{
  "d_model": 256,
  "experts_per_token": 2,
  "d_expert": 176,
  "routed_scale": 1.0
}
Below are experts of layer 5 (counted from 0) of a mixture-of-experts language model. Rows are named router (the router's row for the expert) and show model dimensions 64-127. Each number is 128 + 32 x the weight over its row's rms, rounded and kept within 0 to 255. Numbers have three digits each.
After each expert's rows: a language model's description of what the expert responds to; "gets" lists some tokens that make up at least twice as much of what it gets as of all text. This comes from a sample of Wikipedia text that the model never trained on. Tokens count by the router's weight.

# expert 9
router:125107117109065094136110135165109162071108180091117141165167111115132210126143104097173101089092045109121126087146081103118099111076138139133177135127141145168089140102137072153113150157098098
It responds to: Months and table bars
gets: " |", " in", ",", " June", " July", " March"

# expert 11
router:179161177120145108151098154117133103123104131171128128122144174087129165102101106060148139093117128141146163103203119095121159126125128164155140159127051170157086094172160140140133145142116147
It responds to: Brackets and cell spaces
gets: " ", " (", " \"", " [", "–", "/"

# expert 2
router:128147145089113138097120158205147211089081156084116163130124062114142152099096146060134097164129103167102130089146122134080175163097170145131113139125153067124130148094143081166123138173094128
It responds to: Digits and quantifiers
gets: "2", "3", "1", "4", "6", " has"

# expert 20
router:146150085124131137123105132123146190102058124142171207119140094117158144123135150063124112114102140094108136180168095125103102116103162134137125157124160125160143094146127054113139130144089096
It responds to: Table cell endings
gets: ")", "%", "0", "\"", " —", " m"

# expert 27
router:102122105120100101136164147141104180106158077113115141172161109092100155124151162069138123087098138145116147163158080097163121105074140147200107103140153140134062148121188136125091108165085159
It responds to: Final nouns of institution names
gets: "6", "4", "7", "5", "8", "3"

# expert 18
router:136132087089116107136113142160108223069137138034128139121163091113134136119096139127155101113121148116121114114110108091178115081112153135122100137063162107138079122092137097205138101140087136
It responds to: Prepositions after nouns
gets: " of", " in", " for", " by", " to", " with"

# expert 23
router:164141085098188074116120163139167143062151150101142147174184169115113120164173123052142130116119091087132172083172123092117172130121094145195146112091085134149126106182144094114149097093085118
It responds to: Numbers in tables
gets: " ", "1", ".", "2", "–", "9"

# expert 10
router:186160159085129132120126101201123171145114142127171118150123104139119105123174146100205131107107085087114161107172127048079150119081111137153225121130125111129097089155138137161089160165066156
It responds to: Table cell separators
gets: " |", ";", "|", " while", " /", " -;"

# expert 28
router:198126080129106128143104145117055152103104095123137124159155164084125155144147158076134120094133102100109167144155144131111120066111116179204193124096089113164158132166116107153114101128142095
It responds to: Signs, dashes and country codes
gets: " ", "–", " \"", "0", "/", " ("

# expert 17
router:174107097099089104069123135102112183107122132092132148154131126092098155123127116094177107043100107107103168129149115150077140066120161113178175102144121157152106128115138144126114146112183118
It responds to: Name parts and commas
gets: ",", " The", " de", " –", "th", " John"

# expert 7
router:109184157062103127099116125168175170098087119134140128138110095116145083169172126083147132077148094078137136136177133146131181074117198127151187154147136139187133148170122143139105112120106090
It responds to: Commas and conjunctions
gets: ",", " and", ")", "),", " but", " or"

# expert 15
router:159146112165111113168142157147159161110090144107155108155138099138161119156175104085170062113115130167103096131179098111125126100133112112130116141093136154143078078144147124151135138142120145
It responds to: Digit 1 and role nouns
gets: "1", " part", ".S", " no", " member", " un"